config.yaml
n_layer: 11
d_expert: 288
d_shared_expert: 256
activation: "reglu"
routed_scale: 2.45
router_cosine_scale: 10.0
tie_embeddings: false
init_std_o: 0.0
init_std_up: 0.0216
init_std_down: 0.0
lr_head: 0.00809
decay_fraction: 0.363
final_lr_fraction: 0.05
batch_tokens: 262144
doc_mask: true
Below are experts of layer 8 (counted from 0) of a mixture-of-experts language model. Rows are named router (the router's row for the expert), gate (a neuron's input weights, with its number), up (a neuron's input weights, with its number) and show model dimensions 224-447. Each number is 128 + 24 x the weight over its row's rms, rounded and kept within 0 to 255. Numbers have three digits each.
After each expert's rows: a language model's description of what the expert responds to. This comes from a sample of Wikipedia text that the model never trained on.

# expert 5
router:134147126077114121138124148124164140154119110156112142093122155139146122139099070137121114111115114129137144149125120123122147128128152122139117180111172100121139127135103153127137097113153103136111102117113147124170153096144107094109114160147118135115120149112132111155130169181132096089076114096131098124131156114170171171129155191119152129153093146146146129149122106099140135130072112153158169110109126136116152112150142152108168090133083171138112121091158093141132109116132129125135091114088084166119079134117167119121115126133126123075131098108116121171106069133188164103140085127134147113070114140105100116147110126146167125124130130075099139155158145099106158143136
gate1:084122122116119122128125138100142167103134093115112127095134160109117123123142121134097112108115112151147084182142166094155151125118133067141155153138119112116185105161117117121127145139129135104137119121133157078165103147153135055087095111128134149138110180124127103129149153134113120113126104143136121078077156149104090140103150179111187109125150110150107192145161097115115111111118160165108121113130130127130133128121107099115130124094129114166122146134132066089125144167110135099100131161137102150127135129139084133145116145110135122141136184147160164122112089090121112130151116120133122114102154109123161084104125150143148111158122103112108145090122148138103138127113
up1:144143136164092108138137167147156106138137159145148165117106144169073160087124114130112134156117133111124148106115116129130099113155105099118118141130166125121148128125135144086117151163113110081187141135156097133123136126124097139110127129112152099132161110105086114088092133118105167104104111111116106114125126055132106118129147119115147127073118100167126107108135135125117142137132119146154119142136134133130116146139137109099098112117092112089130107128121159093151083155154114144149147137116162137150116128082066118182166143160079146142167092099103102118121104092132100132070107158161181179145085121133110126192116126166115142110124131115120153162102112129095124155125
gate2:147114148087113075082080160158129148127068129110112102101183104146109156154157142156106115148116114101065089105156117133129100143117130106105131142100090093146123137138140119117106108122129118129134111140152143097111125130137139131141143097132125123131121152077146086120117109092122149101130144119107168141134169131137196158118149107126147143126171156126126103136123187155123130176117129098080117133143083123172170155120136148133172133151143152103112123120116133152123128120152085128146090150114127121110114129103139135123107137138130128105132149155092108138108169129161113151136124109118130144166157138147097143097128109113139140109113101128202130104131098099140112163125
up2:118126135186155123117180131110135161164119137089103145133138131127097131141106146130103160079120144123123131113127141179159139135165128126129131182112099135104144090117116184109144162149145144153113096169109163165102105166115112099155139123148116109125155112093100172137101108122060110165126150153136108139123140132131124128133146158171137155148149089166072085122105129125157076138143111129117111149137139124086097131147111124168103163146124103138132113138139162155138151167130149074108157117111117121155114136128142135121110138121121124144113122114099196124136139116104166162124117104150113136138154119109151071115129091130158123133112132149126134109156089123152161124153
gate3:135120135091105129109136115145171126080107123116105094131096111148112138150124140161114137079174157147099118088139170151097090168139128108126116147107104163166175123225095163123145095105186121081153110123107137110093112114113139108107156099132148111151154125135157112145124124136147121163135097092113135151095124113140135156146108150156169133135134109142148178106121153094104087079109116117141091130191104128151138165143133123124120073117075109140110164139157113176125136142110135068122098148163125133140109137102114124164135122111132124126144175144174129073091147107160076077110129140105117115106104154123129113140148087154121104164101111134115124141149153136111113133104
up3:151137105120123123126127128116166160137128145153171131114104138122138118090113095182159121115121134126109116106110130138108163139127123111098112098117155143125106158121132122098191121103109147107116104116197142124142147084145115147103151139107117133105106124109118158160175121101137095121129089144120129113095131145149118096132112130122111136119140139165111121139099135094131116132128125117131133083143107139143174164148167103110158084129117134093115146155119137099096160115108144138092169172148179108158130163093111145140144111085108149134136087117088187119152119111102117129117118117139115154128073155145133142145142133161133121133138130133150096098163140141132137098090
What it handles: Relative and subject pronouns like that, which, who, it, this, plus head nouns after the or his, such as government, prison, record.

# expert 11
router:117135162144089154097096120143070121142131121104123142120099142131179163145157121119121137152136109109148116166107145136124155130119101134139112096117130146168128098136099152108130163106188062122114138152097140083145153145147127132062161136154141110108151096142094134122121106087117160121182138152122106115128157159103137137179103122141116186124121141132125137119096141154107127140163137152159124112149139095068137156130142101148108126120142107158095171130111129151123108118125085118138148127091133097097143097107134108159131125123128109160168176126134160157098119136080136152134101113077083151133134130132147122122156117164145137137148114122111133155109110147125089155138
gate0:133072123140115133151115107146113128126147125098156114125163159151144132115123113142101129143140126129144113137139143138132114141114108109156160116125130176135146141153078144160130129126138153126162138120133125127118066165147120182106147125160134147124134102124081164128115073068094126152111077151136103139116119144145128135113109158173175152123137107149131154113134147133125127124149101168133119118155171097120160127087137118097130170192073145122147113123171101130151133116093156128118117099121134146143102072101137172116151128115062147116153127125146114160081085096134124149142165112117125111156132109121152117103115159122099132178119146114129138057128155133117123148128
up0:148138141137101175148091087143130148170082138131160097116105097097138151139151103055068144134160132115111144139109156127105104131110163137119157155091135150117142151202108107115138106164117151139136128126140121133140093132089128176140148103139171133147122151110133116149146154136120138166125104087134165129112137145173128121123129152130100155116125105122155142133081173144148117082147167149112148113127154099104141116096164117150157134146096149102139128104117140148109100127177149161117131156079105163082104068137108152123110119150146170118151122166131159105090124127137095144142135152107090154140104098153139132131105128127118136115096126171115169136083154149154118170159
gate1:111099159109109151140113139098144121071105180063101101116117071146126130135123108125092159164127132087133139111108104164107119137158124157156102110134153099132101081138099079121145107160180144130155141139139120093157127132136127127133158126121143144157127132120102084093106171088156119106123162107130135097125148093118154203136141195124108130119150153094124119123135144157127105135164141128187130097094142102099133148128109108130153099138105128068115135095164117117090121133095103140119149145107108156130155086104120132135128084135117097135170157082162159113106124153150092190120095144107118175109139139149151126133105150137128121161108121105131138105108131103140128093161
up1:123132125151123127146150147115138115137133124129127133139095124099178159070120110124082115165120151135095123102131125103119138143136148174159108117122104138098111146099164124108106107121145154150175143133125111106155154125121148142074156146103114122143128128123176136143154112125132142134156161070132124111115153109087120107118106128136152115085116144095134103114153158152140110107123140155136135113131176147143148107120095186130128097137097091097077110089136144123147117142147160135162132164108144134129132164089147130160147125103116107128153150142118196149157137134137111121135107127110122111148132148111095121173169164080114145151070100099156134134135119127127148089140
gate2:079124107132131153118180126102148151143127137127153140117134124131144138106124138092110095127113146129108117158115125127082146137110105130112120111132093110095118078121091123130084124113156134190118176108139153091148119149163156130130099097118188134122075176117077110128122127146091114168123119161099108114147137144126086089151128112097096132133173162099160134107137117140137125141132126109146118132102132163110109086133131125130192103160171099111108120117125107123104105120126122126142153129112149130134122110154107120096149121144157118135153157097105140114076133169160119067159152121145090083144099157132106121114102093188138115085116113102157139123131135150140139105093
up2:132127106108125144137094112124139122178125170073095161130106141157070145135195151081111159149138130122108105106073115191139144128186089109133108121130118187182151159124157115146136102073163073142113158127119116148114110134161098142148159127112108073098104147112117119113133124097146107133154105155155149119131159120076134087150144135115122124094147161122160156150163140151141121127116162128088143112192144141129135111130171133105122154172116144124121149107097136131143106145106127159129120103091086140120128158121147123121113134110117111136148135121151124155147131139141112116172129111122169140109109149089131153136095136156159149103107137169134145102077108139151124139162
What it handles: Prepositions such as of, in, on, at, during and under that introduce noun phrases, for example residents of, Court of, Coat of arms.

# expert 6
router:146166079122159126189115140080122090178128138150126081108130142155131104111089103089127111160152102145144146121158086131134120124135110102130143125119090130101105116098161090125122144156131128123126138061106099118159171137139172113150135169147121204162147155124087113106131139174091093125113109127126133111110117101166159126095122115117159107127142093149163123145100106116106112146154163143118152129120082136158123092132156164126169148171084119171141116070144124108115145088121154118137105090147091119099116081145119131113097116127100139115103107108117115140135104095109123135115163121144134148128138138093120122132122129149172164110176127095129107129141154107090166131110
gate1:146104102144111064113114141120088159167121148111161158130082128160107139153157129100112176106189113090164148116145126147143073126117151120143128181132122131151097113141158158152153106129155084131189113152159124184165149098110123124121104103137094147111168137144097128110100128134121149116102089131150144100144134153097140116104112135138161138112131126127124083122129159128149155151159125121112153122126178158107128180122136148111123077147157120149133136127084082177107133143110129129147163158168126136146123111156114149163123149128115160103147136136163140108115136110168101148119175134152106075133133087117111100124161087126098118136138120136161146131073109119127123129154
up1:173121174100175112133161107133147181161120145142183138129119100133116130114131092149118131102116123198103114066112088132138166143152113148159076150104088119136099090108112102152159137087136134162117149105129121139142192132120086124121114135141094086104118075133123152163100126177108129157128111152169105092122113094149169143100098121122134181106124137113105129121114147119164141148157081112120163122137111118150114135125106146111138093142137131171159114116144066145140125129134097137173167097143121133099113158141070154108094148153119121122165131101183110130124135095105140144169112143127091128129121128149121169127142117143105115136162157115136099126121150115126113141182
gate2:169132148136157151174098118150147124156151082138106126141158127119132126109089160122136140152114117112139106144123093109170149118176131105118107097124122088112113101101117175170145130154116136156134147114116131150157106116102133131147183123165153098157134099154157171150111146076180147127128112145161121097108154156126139122111127107114139139106122122120134102182087175089131141144150154144113099120138191110168100106115107123144169133178144113107110150094104110154111147145142118154139137147142119125117137113201119163126131112132134104124126087137136087103072147074135117162139118104171127185123127112112173102136134064130136175124092128142103160131130099109165109138141
up2:128105140109157068076154177150097136171121124108118089143108105132069119141133142110123160139107157133091123134122157126153158168097124159148132123152119122144152110106087097080101144146130137155138117132094102140112144116098136097107136087128103113107156130127112147135124140138123112083114116118110128156116101109137143087086155120151132100103161173133123113122148124136098129177113144148120142123133086115094145122112166143150144137113088163119173110126148069130124158119118137101140134131130123158152123128141103120115150098128129147151124149092145114126125163137085178149071161143102158120125098093155131150088151155099130170159118124108139128148121127135134121113088
gate3:142149121105108095117132131163101133134112135096172075108110106136129148104146113115157148149098170091143119180113116120124112104165136165159133086126106076135144121133119103101143061161126135148150109198162140161121154110156118149112097063132108135126120135153157151083144133089111156110147171139170067117123081134112134136112130121145162105111100149121155112127143108152120154153121086127139081137132126117138127127142113105083126123131143162160120132169156131139131133142144158116167111120152129112128144094111133139124132121162120105125147108114176116095121105125095103107127084147129121140156151113081119165133123152109154123084140128114163146169150127126144114107138
up3:133169084143140152158136139152138115138113175144132132128131153185141148144164114126119126131107133133127122137105153120116164122126175109159122195126124142152146120102083119094141166115165134097132140138110160129103126114088148087117105112138113093141136157107125127084087142142110125142107092120120131161120158161101100149105109115167101135126109162139141100152133090120146136128159118145119102160122162133122141133176152124134167105094147111152136132149161128188123133113078104137136094139154123168089170153129105109114154130124126148108144143115147091135123134151108135143116140106155157115164154164113142106173080147129112106141097122080127169105118101091119119140129
What it handles: Four-digit years such as 2013 or 1985, digits in scores and times, and line breaks, equals signs and dashes in tables and headings.

# expert 8
router:173148134115144108109131077145130123122131129144148094139108090089111152160102161113147103126135129148083137135097103155123150142149154127142122122139124145166136134114139093145127091092132136129096100143099146111135089104154154120182124129132135148120104100132149137096079127101106086128089137136167138118187159121146091126144103127115106126145089084112137124108122120104109110121128137135189153158114102142149136196141115118112105077137131131095091091148121112106106148177153137126097111145154126133129139116128117171114142133151126132135143127116110152131117135167146132109123165113146127148108138122129097121144090157161102129118124085175152134117104120110125081105150
gate0:081128144101136155154133118163102100143166075106089171122134093141095121122169113070122126101139134110099152140135095154110117137141129112150141122180138127115138171124088088111117208148128138155121134123102120093174134132103124161106108140109126114116162148110124131131135162155126094081138145137117125140128138151129121122112131103124155061100101150104149087142129100132116152155107109117153135159129138125166124109134129156115162126132151121095128151153096133124136139128117121122152121124154131124141192127147163150108136099068114130127133140152151126171145103081136123129119131112126132108128117104103108143118081113108174123112098106105144140133091133162124114175151
up0:141105082136122104096129136141155128130156159109163114100117130119093126141080124098151122114068119120128102146106127146133113099127174125152142150120083126118142121153124096144132095099076118152168098120094136186086091158157112149100129106152157143117127102148121138121123116114120098142152146112187108143123123107098155114100155104139123151151103100121106145108160143127153110106174151074120107130085136127169126082161115133120128102087143179120075131175117178119099157148139124116109132096090139103089157148073111148145126142141136147127126078160116122128125130177093121167133137124114096129105122094164116116100082129163116163144170107138121148126133140088124169143128
gate1:130151176152117117139111131153154189143181103088134129119140118132171118155111093100086136152142155103136099111150145180093122111131135110167137114145076183088121103139131113156150095123171142112091137157150118132165094090150160156132113120129156142141120119125095169141061154105107115146136106137103155157136110090151120114125128134133117138112151116076145151115144102088116112133110154117144142131098113122100122167151147101127102101120106080157193164134116097092130075136135118113113149140157151151138144147160083098159128132119123089155093106116111165101127144160160131174118156145114116126154160129115115112123106147098125131149093153100129107112143148165100132139084
up1:124121149101132162116131122134125112138072144138108138136121149108110128142062120086112093096138078133140159155133095085133162101109131121130133150110110103160176114137126132088100111122140095114115111118115113135095147146129149135146127093130144085104117085168129116105140107138128133129131140081095094085130141112119101114146155129135106149126175129139145161120122135154126123103152172175185151140131119114078131108108102124114101147110150116121120125109152088099088140138152137103150150145113113087102157139113136146079149180058164160161130136148123101127123113114128107108141118098132140137123151140087155130132141144118138152075128150113099133162093146109130147161149
gate2:114153122114125154097115063120104106148148094175097078144142111123140085115125186118065141127120134105117148142096142141112117133129098134086167162132096127141098130144150138134124133151141156143113117105165131150121112102119111083134166132139164105109094136082116126144109119123147130142175135137093127123135151144105152111119086142102145146159147110170115085104101137146119108104136140116142093118087132134096152165131139114051076088132123148125151103124151091127128131141142162135130116156103152130117136098137127094073150094145121169150113112152114077096127118130161118087150133132093148133121112126146203129105166147184134133105101140120156156101111145125187098110131
up2:127167149169106156137144136121146116128144118114125106124180103135143103164117117098110138113142139120116153150129099115126108137115125103138138100144144150142117121111105131148122131128128090123110112127125130178094066126150126163129115133083124121131130140105152126133136135139118150095125180096129160127129108124158138108142119079193131091125105163131157134136085120123089139159106163126159118133122138125182102148121143110129077123158108125137136135130151109133162120131162122098119118108119108071114086139122092098149149109083127121124122145129135124139128068166069145142135118144140131118214145114116113127063126132182142160103160134108162123091130149088117116096087
What it handles: LaTeX backslashes, braces and commands in math formulas, and syllable pieces inside technical or scientific words, such as deacetyla-ti-on and the-rm-al.

# expert 7
router:079102116117128094083128121188134113092093127120104123132134175159106157086119114132122133131100153154084140151087108146120151121147151119107107151131127135088111150113136113110105158112140137097112096136061074141144066144095094144121120140150166107100124122078147156164128142153174147111127124141107147114116083123125140122130104138100175109163147140114150132134172105133129136117061137152107122124153116119136102141146111138122094108076110162100122099134154128120132127137141120144153153141137118120076127141119140143134154148136138109108130121152111127123122142190136099131137127116136148117107130146126112056140129142140104114124107137101138127157131128136132123151098
gate1:146143146120121090142140144118129169122128112095116109099136150136077115126153128117169132127110168132119182145084138128106098124163105102113126118138164158090109103116113143110131138155090135101112080143109109120126169137139097122111142141092146079094176122107134145185111119118129139141156107143146112124089109133115163132149149142119144125101156112071112136138182123072156122130142100150136171111136179118143115130118129128151113061093088099139120101163144187141140128173100140158097102117143136108153121116138151062144092125099140134119133079137111137106144156111087120187109152127149108156124124095164109139098149083123125114117098111112140122147137120134127143147105
up1:163111129131122141116131093150149085146115134153116065128125102120109153142130127139122202089091139106092125110166160147146131081151120088105163156114100151180159097114139103130133082137117098126145108101090129106106122166142107111132159107148081147127122130132115103110119105149146124146108130106133092167113154162143106070113115104111122115135162144183148135125134110140141118118155132125087110161153153136171107097102129099125104122103123149134169163131111146155099125113127143148174144117138139151101143118127103138116084153131119122146135127093120121127138131146141119145105119136121131164109114120154111110121126132123161127113136117090138139124117127194130148143114
gate2:110119147135129126161129123091090148188159158113095141134123137156132108118135164094129136115152144107112139127119112152151115123149093140123120111150147097140117142159123118134107107090160136104173164142146102117112094138116112133153135166115132120132136138123159123129135135081139121102110116137130133119176153102091110153148164099037146148131116142130148117191127166125156165130121126065181142108141123121110091135144150126140149136116158124109113105117121147126100152179140134136141134176118120114110132104122121150111110126143142112097178137087093116142158140146118139122111131146112106159108135132098098116107085147101120121143136121134124105105153095103130132146149
up2:074128136105113125115113129110111146123128118145139111124171145125149146137163131146148091100126108176132143115172150172192131134084118136098129132101148123129157095096150118130093093108114131153114129104122130129137112085134124162138140155166167139109159106102130084145098106120169114179138094124127160141152144105131091145184110119087144118128186119163109136102128122090107117085119112163174138147158132178135102112117095137152103100098106120156162136132112128104128117146103114111102106083151135185135113141147161117113082101126144142123133129147113120139130126114159098111135099142115125151107131127115118108112109114133122099077100152129125130143115116106121114127142
gate3:115166143123119098109189107113069118169129128103077133161119105140151104104141136142146105097101125145102132097080134115120158128114103144112077133128131112100055142133146101122110110138143094138154106174134128139124116140120122120132102118103110108144114141128110119132108129145120162161131099148137153142135166153108135119159102146149143177135138125161059115137145129085164123152177171115112121150114141140102128089142104109098158054141177075098121096125093136138144162155122114084132134111137131095120120146174130114131129136121109128140083138137118146111135138093121142121091122159183150106123121127125082110168111140129138150154168096123121093116147097118144106139103
up3:114106169115139114116142119134131139096118131108136156109101110116116166156124094138138151092120152121095116104164168106131103107118117116145155142080129131120124159099127154111080130181095159115142168136110093090109135145131083141144075136123112152145154136176126135120126126108162136159177120190096141172097157168137128143168154170147136169143102130144158125115144096117134116175164080146093131131097161147155148137122127131117120124104153158126145131100141128133151137140101134139168140178127121145126125125074128120122103103127118112084096129074115135140159119123129119131118141110116154137106165153106121129101124159178101118143142124137147178127132132107152098105134
What it handles: Middle and end pieces of ordinary English words after the or a, like dra-go-ons, sl-ed-gehammer, plus nouns such as war, guitar, military.

# expert 0
router:173121128131140140156103155082127115102109173153129077135157094158086115126159126118128169145146128115139093124149101146145113112099121128097088144102117112132128166126162137136143151129081142098129154124174166154130169099088122094145137134109110123151149144144141152117120126155104144100140123129128136147124146111121126105088113145134099081104206185142117088119143133159136143080129112116116124102121137132138108097084135142122086162145116126112195124109118148134160130135126144137151143169149152146147101150148101141126130121103110156153080161122158103106135156137103104149135131150117187117146139101131128117092154146126104113120140155177128087168135126175141127141165
gate0:133154113087113110076159144103154133162117119113101124104177151141104138111157158122115122112163097078130141118109144099117138130108141081117113135108149150127137158145142141111143107136057103110120122128131083147103130105138090112146161141117121117160182168106130123082131132161164152132112104147124157122167127161145133096105149083097098168092162129145128127119117095059132114092123103082129141116129099125137133164104162140152149108154154139148120152137115144152100140126142090110121136121140112117146114117128131131159089113101129147098139105091124129123152119148157107110133131128188147119140134112093137120170130113138119137095114161146150080110117124142123107131105
up0:098124070099102089045108152110139160145094147137126147137100090127117143152113128141104080132149135124142101129087119130104121133108101176148131179147141167143111152099129127144080136131164144113121128138135120125141140194134153117134134139115100158130119106124070121152113133117135092139126159123093157139133124161128118109205154152105140126108105163121125135101120113133112140153173138156123121152140062152140113146118098137163111112138183149091147117147083123170139131147131130138110117068162115124107164064080113121155148122123131138137139087099107147127119116097149095154127158137105128103136098139166125137182114110120098091135111121074096099127151144150135198126118
gate1:170184170157148078140164090130135095157102153135136104109128125128164147150161117127116133132138069134103162143078123129119105133136130113137094101151127118085121156131137157139115111102114112126111134146156122147154135141116136113140098176129137159149153134124115128102146111096149090106085119121147080126127130155120102161104135154137142147144129135162110104137120115138121121144129129090084122127180136128067128103129134095110123138111070102094154115123121071104150126101127151127094188149158156162160138125118126133114140150130097128182088146133145084110176112140145143128097169127134135136148107118136174171164086101119110156137116103125088114142103132133175129134118
up1:120107091168134139149178135135129123127099107147154142108152092104160177078144140117126125095159155172123116131120162157154161121152179102131140141125140135136153138137113081115086130144147118113107121145076081122145148113132111113094155144117142155099125118116129186109124079150149110121165088091188119136114139155155125146176167129087155111131144110134134114119149110121131113144164126144127147096143144178123090130143154071111142139126113133083134102085110125161138106171137127104162089133091120085139125143134123139133120146094134124105116168135117094091117108122146099128150114112127146135127107150162153103099173099142150114105155159158149115127116173096115120109132
gate2:134118105117125106089166107097152146160097132112124122098117117144110120104119167151153116192148106131122128163155106118102142107101125106163158102109149115119103118135133150136163143131151164166129147127095118118151089125092103126156106126122187153122119071127115155172121164115121102086138169145156167156163161145108112131148112136125113160091147151101112121138113180131122109160142109123084157165104127093105131148123115142099125155129131089152160105108153132136161173120138085165123126119135126136080134148144135090146180104143133083166119133121107154088146128113105130159108140170144125128097142115131100137088152151136108151160137124140089116180090114170176130173139
up2:100153135153117159136139101162155164185151119137138141134143148127128128074106128123159159143121168138119072067115113177107120135131111131115141128144129181132103112140179135122141142131144117104097127121166128111090051128151125126114161131140118092140098103148114099177138137113127152092102090126096135149123118148136105131089127158096153129121175170118165129095152133132141083080176144139116133132173133110137107145107124145096109102163102172133133130134157170131105124127127116100120117116123145093149127136156136155115116171135099131146114174141135152136103110112138176141117141115076109140131123167106108133140103117112104095134137138151161093127161099152148129135100
What it handles: First names and pieces of people's names, mostly in cast lists, tables and biographies, such as John, William, Da-vi-d, plus table pipes.

# expert 2
router:122071110132198137172148170135131176116174146125146140141133116133144108106165093103143151114167136169161126142153099128130123131168144181115104121146149108099127130111128147121137134167155162127111104116155121116171122137161149159136116120119101173099171146094114131124142127130098116122115128116136154145134135106159190134126172100120107106139146116127108157167134101089121128135130121159127101175106153148171157080144111158142115120129087129132155141144141121126151138114118147134149135130119137127157106138145104096145087164075132126120093122077137147102151140132112103157135112158111163082122154134122098119113129135116165110153127136161111111140149080137136168136112
gate1:113119107147133143128101150129142171122098143139123111152120119170113135155106116117115162128149146132184131138124112096119101120110146148130162158131143145128141080116124133156126131163115143120121165165156107192154150128056113122116132101128103139072110106143134158100137148111116132150070083132154166123112166172142169133147121157119132099159112125115124125087134171131103137100176115102140072144111121135147135116105148114161156112111170132132101092160149156124089133144154145162151117090141122091131144158154150134114160106140121129125118132173151123110126126109103123143164134144105140107141079137109163121119126169083140162101099131106102127150114144175118159111134
up1:116138119156110081158122152128098131183163106153127122152143171079137121125080079126137122156131124129127109146146114111136149136124132134134157121141104123158108139125101168132114114108102158112131151125109105145106151173148112173138152147160102160131076068133129159115192122118073108107148134086120119138100100112101112139135094145143125140160117142135119090130104167127134117118104141117139118138148103114159095132139099115138137142131125092104123134142150092103114126084103139145126121073089073120104145107070130130117146127104131169155090163139150143161102122106098137114115113130084115141116120135118139163131127110135124135089110091116089123116107110122103099109152
gate2:145135150140160139164100153130153153129120116107136145103124092120143102165143098107142062129130142127134131133076150133113121154152138135116148116117131157125106083114131133118144085175137117161141104077099136096110121117162165126141148070139137131125138142125104133146087137124149164146148124108158132169088154153098088126090134135089140128119144076187092097125123148108134138139175105139117119102108139143104149127139148128119153131157092130083093162119082132113146145094108118158116133116122155134128146178123143105108157125149151122139134137085111094142157112100129167113096115151175130144133177148154098116109101124154128173119090107146132088102140133178136145127153
up2:122123136137110133102138127107107102126141154119132164120157100110131123119151079138154114135163146157126098142141127130124124109134101097115142095123142133106123119086153086098093132119110068140128107148159081115120134113107087136139139131156131088141122151106161150091125097143066140159115114127174095085120169077124122128133140097138155094126170132112155144162096141128130086130109149117121121111121101123127118158120140098123091179097132129138136122082139119119101082107119153127105139114129128141159136127131105141138115130131096090129119101130134143118152158113127164122112127155118121157166165104161146154056121121100089132125114137155135130122098121155173119097087
gate3:116156132157134136104119164140133133119102122142086119115126150093164149101158164135142102113142100154161123158126127098124147124143098118123096148115139126097102112116132087140115145128157093079134136119165091129130089127111162141125139115158187160157081071145127114132114099128127145075117115134154152164128132115105136167104124107166119103131133115042096123102129167133092118109130089153140110134131144116115123145184149110112123176170141128117124158107135109118105135117099137118139127078126151129133162078139124130164120140158135150084153136116117114123120113179106082136143168141127131135096141104121124166166112120138176138098125146151114132155128117120115133079135
up3:124118163108140123080094191135124154158138116108114152093097128113148143141142160138159138130167119113131124153129164116180141126135118120121137165116137087121160132124081071138107127159134140145127109097108073095158112092137127096088132133174157121108098121110094128133105160091144145125119134106117108108191161135152083150102139157114136124117110147169126116146126106157115099124132120166131128108122155132092121167156110145106119083138139126125139126105081130089109135147155155133092130113122177124079092163141099124104147146127107196137149130155102120102129136113148126127097148190141130123108149140124108117134123140156137092110119110165125092092132165133119154142058
What it handles: Final pieces of place names and foreign surnames, such as York, Carolina, -ville, -ford, -ón, often in sports lists and club names.

# expert 9
router:081120099171128156136124104109128119141116169111110129139125144137125122119125117156134134098148133108122121136120157120123107123102109115134164098095121143134159135182166127144137086152080160143156119124187100092089109105130146138149128136126154101123105104126138123138137120109098129165128112127132113121143090147141117138110135082147124108087163143131119122101113146126166126159115125086071127123118115134097115112163126123132092141118149118135140131108129158139152117149106118129089107124128175103132155146114187140112129123138098116097095106101143152104122119120148132075150120109164120099163110121139137191115146078060123137106090121090157105063188127126150135061111
gate1:123131126166153154085147152137118105083142122119071124137118144143072094106134132132132193091103112110147156104133140143102116141155127114113179105128143112147141135087098154143166109148084095148133140150107124116166118101126100121165137152118125064111160124150114132110139154136119147122137164125116102120149114135117125091136136118131158131127106111076122139107157106118157136148162113112157189133118158134095135148111131105084124126111131118142134166134168202150099153133116104163095115095120137103132148139108105132122123120159137126095099117067135105103109132165151102160085112129120085130130079116163136126178113087135142138113107102129121086137154174126146120092131
up1:158155127158146130144135109122137076135126113108094140124134137101141127089121122128109136110131158151140118098109126143101110147136173124156082145157114127118127095186102131077141142172108120169107107124158170118153117150086120125144097163199155104126117170111102148141129123149116069117130105151146136105127124114100139134154153133128150138146127110120123147111138139154109108093089121170130139120114135123104112096107163118142144126082136086126143078143118169144114120143131135132167133102127140123137128158085110115102163073158127163119113125147145160155179152091105129117181085137112082100110157146175110146119136108090079125157083100097120142127144137111141148135096
gate2:122112118132111147122111115173075167100123142114144121165111109114111163172118090114109138131128143136109099145131168124180116176110064134127100152113106141096128162131098154130146133164126136152119135175160169162132067126157104157132130118154131104071143127146137172140134121114098113129162146117137128149142121103145135105108110157119162136139156072142125111074115151155147072187147146160092127137143121132104136144098117142147109129101108147119133129130096138094137149115161121084108110120138158141118083117159117117158098140088126127107136123140111123112147093130114112105083167111118105150137126123133159143112146108119161143127142114114106094132113124167115092096173
up2:127093131133102081141163158092106134127107125083129140161169109135144088146144113118115147121169122104138093111177110128138146071112091154139110132151144110093142077145128133133148160114129144134132147113136131137067167171146134119141097120089186147157108126112155161124147089100095159133092173214095126107122104144131136144116119126093164137114130108119171113118149095135142147126143118144126150077106159132076102090115103099131168132173138110138137153154120172149121118107148141142112129110130123161148127137140143099175122145103123126098126091146141129137114132104106142103116120137146155146158171123103125128120128122101089125136133148145133124132171171109117085142183
gate3:101118127123113138142109142151095143168124156089108108110123110143086118142142145194109126122140070146136098152130112120136121138144111131097119096125156122134112129156132121147095102140131114090127164129124104123116133133108140148148126127137150088172147136148115134127170122112103124115131150107123133108119111152107155111156120110119097131103129118144155156137121139083092175111129126180089086099129133114107106118139090137137125126139156158100101124148111147147121154110113147180144180124145143135157125145147148116169106094115156170104108105068182154136137151114164157104170149126144134134095146137129133097115107092130096110165082107115141113093135118100099119145155
up3:096132117095131147135136077145125088138156124096111164118111131127109115109116125149104148166134132102096131190140113089119126106111148107126133164134111087109134112116100109136130116143161102163114134109107153150142099104118135149119167104138123154150136106118152131132096074180134143144143151120142104153122135115111106102084198119124151108130093143142111128140123125137118142155124097112131164172121132113153168104109132134097128127120102112129152114154150134129148119149125143092135144144150104166180112127119159114120112176185145130136141146099068161127135122101104120131147097075074181162153165116061135151126132132144116092143118103167109112139126131119147133066107
What it handles: Table cell pipes in wiki tables, plus Thai script and syllables of Japanese, Korean and South Asian names, such as Hok-ka-ido and Yu.